Experts of a small language model: 256 experts in each of 6 layers.
Below are experts of layer 8 (counted from 0) of a mixture-of-experts language model. Rows are named router (the router's row for the expert), gate (a neuron's input weights, with its number), up (a neuron's input weights, with its number) and show model dimensions 192-255. Each number is 200 + 20 x the weight over its row's rms, rounded and kept within 0 to 999.
After each expert's rows: a language model's description of what the expert responds to. This comes from a sample of Wikipedia text that the model never trained on.

# expert 63
router,181,199,196,194,183,193,177,244,204,199,191,183,194,158,175,224,190,176,232,200,211,176,192,221,192,209,217,179,183,214,184,205,199,209,172,208,193,151,214,178,193,209,195,276,204,201,189,176,196,195,157,241,205,205,215,217,172,211,177,185,197,182,170,220
gate0,213,158,176,208,205,190,185,170,161,176,243,175,214,199,238,207,202,198,208,205,236,207,196,177,187,207,198,206,178,186,216,206,170,175,172,234,171,210,249,195,194,195,170,224,212,216,202,177,217,228,214,225,183,234,205,195,202,193,161,186,200,213,179,208
up0,209,134,182,212,201,193,181,186,166,181,216,183,197,214,224,217,188,219,219,192,237,178,187,179,152,165,184,194,171,180,194,193,181,200,187,219,201,175,215,220,173,194,206,207,208,203,202,190,204,216,221,211,201,226,219,179,194,218,197,195,201,199,197,191
Personal pronouns he, his, she, her, and possessive 's in biographies and plot summaries, including 'he' or 'she' inside health and sheep.

# expert 41
router,188,226,200,230,170,213,183,200,172,218,189,237,218,211,187,222,232,204,192,201,216,198,190,183,211,183,165,212,180,208,204,189,232,201,183,200,209,193,187,161,172,222,152,234,178,206,195,190,176,186,191,234,205,194,227,192,197,227,193,181,186,213,189,215
gate0,210,191,184,245,208,234,179,202,185,196,199,211,180,209,211,217,213,215,168,187,200,202,203,204,246,188,195,256,248,205,252,195,194,189,219,137,212,171,229,174,194,210,222,197,178,152,236,199,183,198,204,173,174,235,191,192,211,210,209,203,222,203,170,207
up0,185,202,207,222,202,216,197,190,198,224,191,209,195,184,170,218,223,226,217,189,216,237,170,165,183,214,161,193,188,208,192,224,201,159,204,244,170,205,196,194,182,231,201,197,206,210,176,165,197,223,187,208,231,206,190,172,202,237,194,161,209,194,183,212
Country names and nationality adjectives after in or of, like France, Germany, Russian, plus fragments of Polish, Romanian, Chinese place names.

# expert 2
router,195,212,207,182,173,217,169,197,189,242,183,217,206,173,218,199,196,196,203,219,200,158,219,203,204,201,219,180,201,229,212,178,198,185,201,189,189,206,189,185,167,219,189,210,192,230,175,188,178,209,200,222,213,221,214,225,200,233,218,207,185,222,210,209
gate0,209,180,207,193,205,194,204,194,230,204,186,225,249,186,194,215,184,223,182,197,194,185,191,185,252,228,202,233,190,198,193,211,208,212,207,204,201,203,209,195,182,181,175,222,202,186,195,194,201,171,176,217,175,188,169,196,199,248,216,213,201,208,219,188
up0,197,208,212,181,213,207,230,213,227,212,238,188,219,205,186,220,194,158,204,201,206,189,180,202,229,211,180,230,215,205,244,193,200,174,213,173,184,192,162,209,185,186,215,193,208,219,199,191,197,204,209,181,171,180,210,188,250,166,182,226,186,159,211,190
Pipe separators between numeric cells in stats and election tables, plus reporting verbs like said, stated, believed before a that-clause.

# expert 27
router,182,196,204,216,189,242,174,208,200,155,206,195,202,179,179,188,214,195,207,226,190,167,187,176,206,201,194,182,165,244,218,186,208,194,202,199,162,206,206,185,208,217,169,215,177,236,201,187,195,195,191,232,206,203,237,182,170,201,221,228,193,236,193,209
gate0,187,220,199,176,225,219,191,179,223,185,227,222,187,222,198,198,205,236,220,209,159,182,248,199,212,198,213,183,204,208,205,187,196,224,209,221,196,244,178,190,209,224,187,230,203,224,200,189,184,197,184,249,186,209,199,162,193,179,190,199,188,246,190,227
up0,234,180,184,207,168,198,225,219,218,211,170,166,206,228,186,190,189,144,187,182,234,215,177,173,212,193,190,207,207,189,200,196,227,174,189,196,195,179,236,194,188,219,193,211,181,209,213,185,200,196,227,173,238,192,204,241,193,185,186,226,214,160,171,182
Organization-name words in tables and results lists, such as Racing, Motorsports, Stadium, Chevrolet, ESPN and Gamer in review-score tables.

# expert 12
router,186,204,182,208,213,221,151,216,178,202,201,194,217,211,211,196,176,170,185,246,203,188,184,202,195,196,187,169,168,206,175,190,205,187,200,190,195,161,167,188,191,232,189,235,189,236,198,176,186,188,202,188,201,219,247,191,154,210,201,166,162,212,192,199
gate0,183,188,189,172,181,233,201,168,188,205,217,184,189,208,248,177,223,194,222,204,187,176,161,169,229,207,195,199,200,203,192,173,191,217,200,189,194,194,222,193,168,226,214,169,201,207,203,170,212,183,195,179,185,238,209,141,201,218,177,192,170,215,174,227
up0,206,162,191,215,181,228,176,188,212,172,195,185,213,195,209,185,207,224,184,231,221,179,167,200,186,225,215,236,199,185,193,221,188,206,209,160,213,198,219,206,199,199,241,233,197,176,200,210,197,181,203,161,194,195,191,167,192,179,190,187,187,193,181,234
First digits of years in date ranges and dates, such as 18 in 1843, plus it/It and broadcasting words like television, TV, radio.

# expert 38
router,196,194,189,224,189,234,155,201,192,195,215,204,211,192,215,186,207,194,233,191,203,181,167,181,173,215,178,200,177,185,214,196,214,206,191,173,195,189,204,192,165,198,161,224,186,217,185,176,184,179,172,216,217,218,226,211,195,240,211,208,183,213,209,209
gate0,219,176,167,217,189,195,222,197,212,204,219,217,196,209,222,213,234,222,214,204,232,161,187,223,193,194,196,229,189,192,196,208,190,214,199,220,178,170,197,185,156,194,259,211,193,234,189,184,160,212,197,224,235,194,201,210,212,210,194,215,228,224,204,217
up0,217,221,212,201,205,224,171,216,207,205,224,198,192,243,194,202,192,207,196,199,206,230,169,181,175,211,198,197,219,168,189,192,223,194,182,132,171,157,182,201,211,188,227,216,196,182,206,181,173,194,200,209,184,205,208,206,234,206,187,206,185,182,209,199
Final nouns of organisation and place names, such as University, School, College, Museum, Institute, Racing, and city names like Angeles.

# expert 39
router,180,201,213,209,191,205,185,218,192,171,199,213,206,174,214,190,189,215,251,215,194,178,192,188,189,199,194,200,158,213,213,196,177,193,176,220,190,202,204,174,204,203,205,228,201,208,186,166,169,181,198,227,177,193,205,194,192,212,173,215,224,216,153,225
gate0,175,143,209,228,230,245,168,205,184,214,247,199,201,176,223,204,182,179,226,198,175,186,190,148,189,210,188,188,184,171,175,197,194,212,192,202,197,213,177,201,193,198,180,193,188,202,209,197,201,209,186,180,171,213,194,188,198,215,181,194,195,218,201,154
up0,214,209,221,190,202,178,224,209,202,208,171,198,198,187,193,192,209,176,191,205,191,212,231,243,196,181,201,230,209,215,204,184,212,184,182,187,175,154,221,189,155,194,226,196,198,203,202,221,203,212,191,209,234,186,180,207,171,148,220,182,229,196,220,218
Subject words at the start of a clause just before a verb, like he, who, which, they, it, and crew in shipwreck reports.

# expert 35
router,182,174,219,231,203,270,198,213,205,202,199,208,177,183,209,197,173,202,198,225,177,200,168,226,197,219,202,180,179,232,221,209,206,191,190,173,209,187,192,199,209,202,190,252,212,197,207,206,211,193,199,212,193,181,185,219,181,232,225,192,186,206,201,182
gate0,212,209,181,217,181,259,223,193,209,220,169,182,195,147,176,226,249,205,225,196,170,185,181,252,233,227,196,184,189,226,218,205,215,180,199,203,180,203,195,214,210,199,245,195,190,220,186,196,190,200,189,184,194,169,170,171,216,199,164,207,183,200,166,193
up0,217,219,198,200,213,163,216,217,210,200,207,203,204,245,177,196,168,195,194,208,236,221,220,171,146,221,239,213,222,171,167,177,158,220,222,165,189,187,200,196,189,224,185,243,220,175,218,204,211,220,220,218,210,207,231,211,171,174,191,189,219,174,204,223
Number tokens and digit pieces: round hundreds like 400, decades like 1920, model numbers like B-52, and table scores.

# expert 18
router,168,219,221,220,186,239,171,208,189,169,203,217,233,203,184,191,195,196,228,225,198,185,179,201,199,168,169,189,154,191,212,189,231,189,184,192,204,185,195,198,220,227,173,235,202,214,199,202,177,189,174,224,183,206,212,176,182,216,215,185,195,209,221,214
gate0,251,196,185,172,196,218,226,194,203,211,201,214,206,223,178,198,221,174,213,192,182,219,154,211,227,212,209,176,179,196,191,231,230,216,202,213,195,174,209,233,218,215,237,206,226,181,211,192,203,190,211,235,226,230,202,194,228,211,200,217,183,174,160,203
up0,182,212,195,192,183,174,227,206,215,182,170,197,169,182,196,233,195,230,213,212,188,195,195,188,201,203,216,167,205,176,230,189,198,224,205,188,227,190,182,180,193,172,181,222,200,179,206,222,221,230,163,232,193,195,195,235,221,175,199,204,169,223,195,195
Abstract nouns for fields, activities and occupations, such as music, art, political, education, health, research, often in disambiguation headings like musician.

# expert 3
router,168,216,187,226,187,229,202,221,187,199,209,208,217,173,178,208,196,194,219,199,230,173,185,198,190,232,182,190,167,206,215,163,210,200,186,199,190,194,208,163,185,214,169,229,200,199,178,177,196,195,176,212,219,200,209,191,201,245,209,196,185,202,173,180
gate0,189,191,171,188,196,227,205,191,192,222,179,216,195,211,248,236,196,181,181,177,195,198,199,217,198,218,184,211,212,194,212,214,164,217,209,193,207,174,183,173,215,184,200,164,159,227,181,224,212,220,219,247,183,219,198,204,236,211,207,218,179,204,198,206
up0,210,188,190,200,198,188,206,214,154,197,207,186,167,211,203,194,192,204,197,197,192,221,220,165,172,181,198,195,167,213,199,223,173,204,205,205,218,198,220,197,186,172,204,174,208,204,195,253,172,178,161,188,187,190,238,197,206,233,235,202,206,182,212,167
Degree, minute and second marks in geographic coordinates, institution nouns like Minister, Council, Parliament, and mid-word pieces of foreign names like Nebuch-ad-nezzar.

# expert 52
router,187,196,226,195,203,238,179,218,209,217,209,208,208,201,177,201,184,197,218,187,201,197,172,195,179,198,198,172,174,194,206,198,184,203,209,187,191,209,187,193,175,229,156,219,203,211,188,178,191,192,157,220,206,201,219,230,189,241,210,198,197,203,185,195
gate0,233,199,186,187,195,191,226,206,207,209,210,227,206,165,188,196,193,216,190,183,187,188,213,211,202,185,181,213,180,213,203,168,186,258,210,186,213,169,222,214,228,213,199,183,212,214,188,188,198,233,207,201,182,202,210,211,211,223,189,195,200,194,201,204
up0,177,193,172,209,207,188,176,210,182,172,211,163,217,234,198,197,212,198,195,197,200,248,193,171,262,217,168,212,224,196,193,153,179,178,196,173,216,184,216,163,199,228,181,210,210,215,196,196,200,182,173,149,184,240,190,185,226,219,222,175,179,222,229,203
Endings or head words of work titles, labels and institutions, such as Award, Academy, Law, Interscope, Stylus, Super Mario, Hall of Fame.

# expert 28
router,176,227,203,227,224,244,181,196,197,210,192,204,183,169,173,202,240,213,218,238,219,179,183,206,190,171,197,161,146,202,217,212,208,199,176,207,183,171,192,176,182,191,167,228,182,237,174,186,186,190,188,220,221,200,214,175,199,195,207,198,189,205,187,192
gate0,200,252,218,173,190,187,177,195,228,199,194,200,191,236,222,187,236,230,203,224,190,171,182,190,239,203,191,163,216,180,201,200,201,209,176,213,189,173,224,188,195,176,181,196,221,192,177,179,208,208,199,186,226,197,204,186,207,196,198,213,213,201,196,214
up0,193,165,205,190,190,237,188,206,185,232,206,197,190,204,209,197,209,193,197,195,194,219,212,180,216,175,204,188,225,195,171,213,215,169,211,212,172,240,190,207,245,224,204,183,166,177,204,186,226,195,225,198,212,212,209,209,189,245,166,210,194,204,202,144
Inner pieces of foreign names and technical words such as dim-orph-ism, D-lam-ini, plus adjectives like social, medical, and born, some, many.

# expert 34
router,190,226,225,196,197,237,185,224,232,170,203,197,196,199,178,231,213,193,213,206,179,165,186,221,192,221,190,206,195,230,208,177,196,198,168,197,188,234,196,182,179,200,189,194,190,222,190,212,195,170,200,208,164,226,211,196,233,261,192,167,198,210,199,205
gate0,205,202,221,216,234,225,183,174,232,198,183,202,186,181,178,195,240,157,222,224,211,187,204,198,197,183,192,173,180,210,205,191,231,211,222,182,196,156,176,233,183,195,199,187,202,195,190,187,166,211,170,226,205,214,227,212,240,222,166,209,212,238,189,266
up0,225,187,260,193,219,212,222,161,216,205,168,211,188,191,166,201,201,195,185,205,215,201,208,195,163,194,203,185,191,168,232,209,234,205,251,189,210,171,171,210,172,206,161,169,193,220,167,182,219,195,200,195,190,179,215,206,257,208,185,233,250,223,209,225
Pipe separators and |---|---| header rules in Markdown tables, especially after dates, numbers or dashes in discography, election and episode tables.

# expert 25
router,173,192,192,226,181,212,194,189,194,187,210,220,205,187,201,196,191,225,210,200,199,217,187,204,193,215,192,174,204,230,181,179,185,215,204,192,189,193,188,176,210,179,179,204,168,205,187,168,171,177,186,200,163,238,228,169,163,214,195,201,189,216,191,188
gate0,176,218,190,234,185,236,212,175,185,199,170,190,188,174,175,233,214,213,235,199,206,209,196,195,207,198,191,215,185,220,211,208,214,215,213,180,210,170,239,202,213,224,211,186,195,206,198,188,197,201,222,212,188,236,220,170,171,212,199,193,213,195,190,205
up0,235,192,234,201,224,214,214,175,212,217,190,206,230,195,226,230,193,222,228,192,178,217,194,175,181,197,214,183,181,149,225,199,184,213,189,194,181,218,208,204,208,209,199,191,186,193,211,188,196,242,218,221,170,227,232,226,173,218,208,179,180,193,209,228
Numbers in sports statistics tables and year lists, table header words like Date, and == section heading markers.

# expert 0
router,196,199,200,223,192,235,198,203,208,179,232,213,175,201,204,215,218,221,211,229,202,190,186,214,175,187,213,210,187,232,211,170,222,193,177,205,199,173,217,151,175,221,211,216,191,191,178,161,176,198,152,228,211,231,209,200,238,243,177,242,195,221,190,210
gate0,193,192,226,204,234,180,190,203,188,183,200,196,186,176,205,202,167,213,199,198,186,211,216,220,221,193,176,217,133,197,201,191,191,226,189,173,183,193,204,192,201,221,245,191,213,197,216,186,230,218,203,209,211,179,208,189,207,213,197,208,200,233,190,188
up0,211,201,206,202,172,209,174,237,189,208,205,221,215,209,187,190,193,182,194,185,197,185,201,223,188,200,207,176,244,200,212,201,203,183,196,225,215,222,188,223,215,170,169,202,196,220,185,226,174,195,192,165,186,190,193,216,182,166,221,210,185,176,199,192
Prepositions and separators linking a head to its complement, such as of, at, near, colons after field labels, table pipes, goal-minute apostrophes.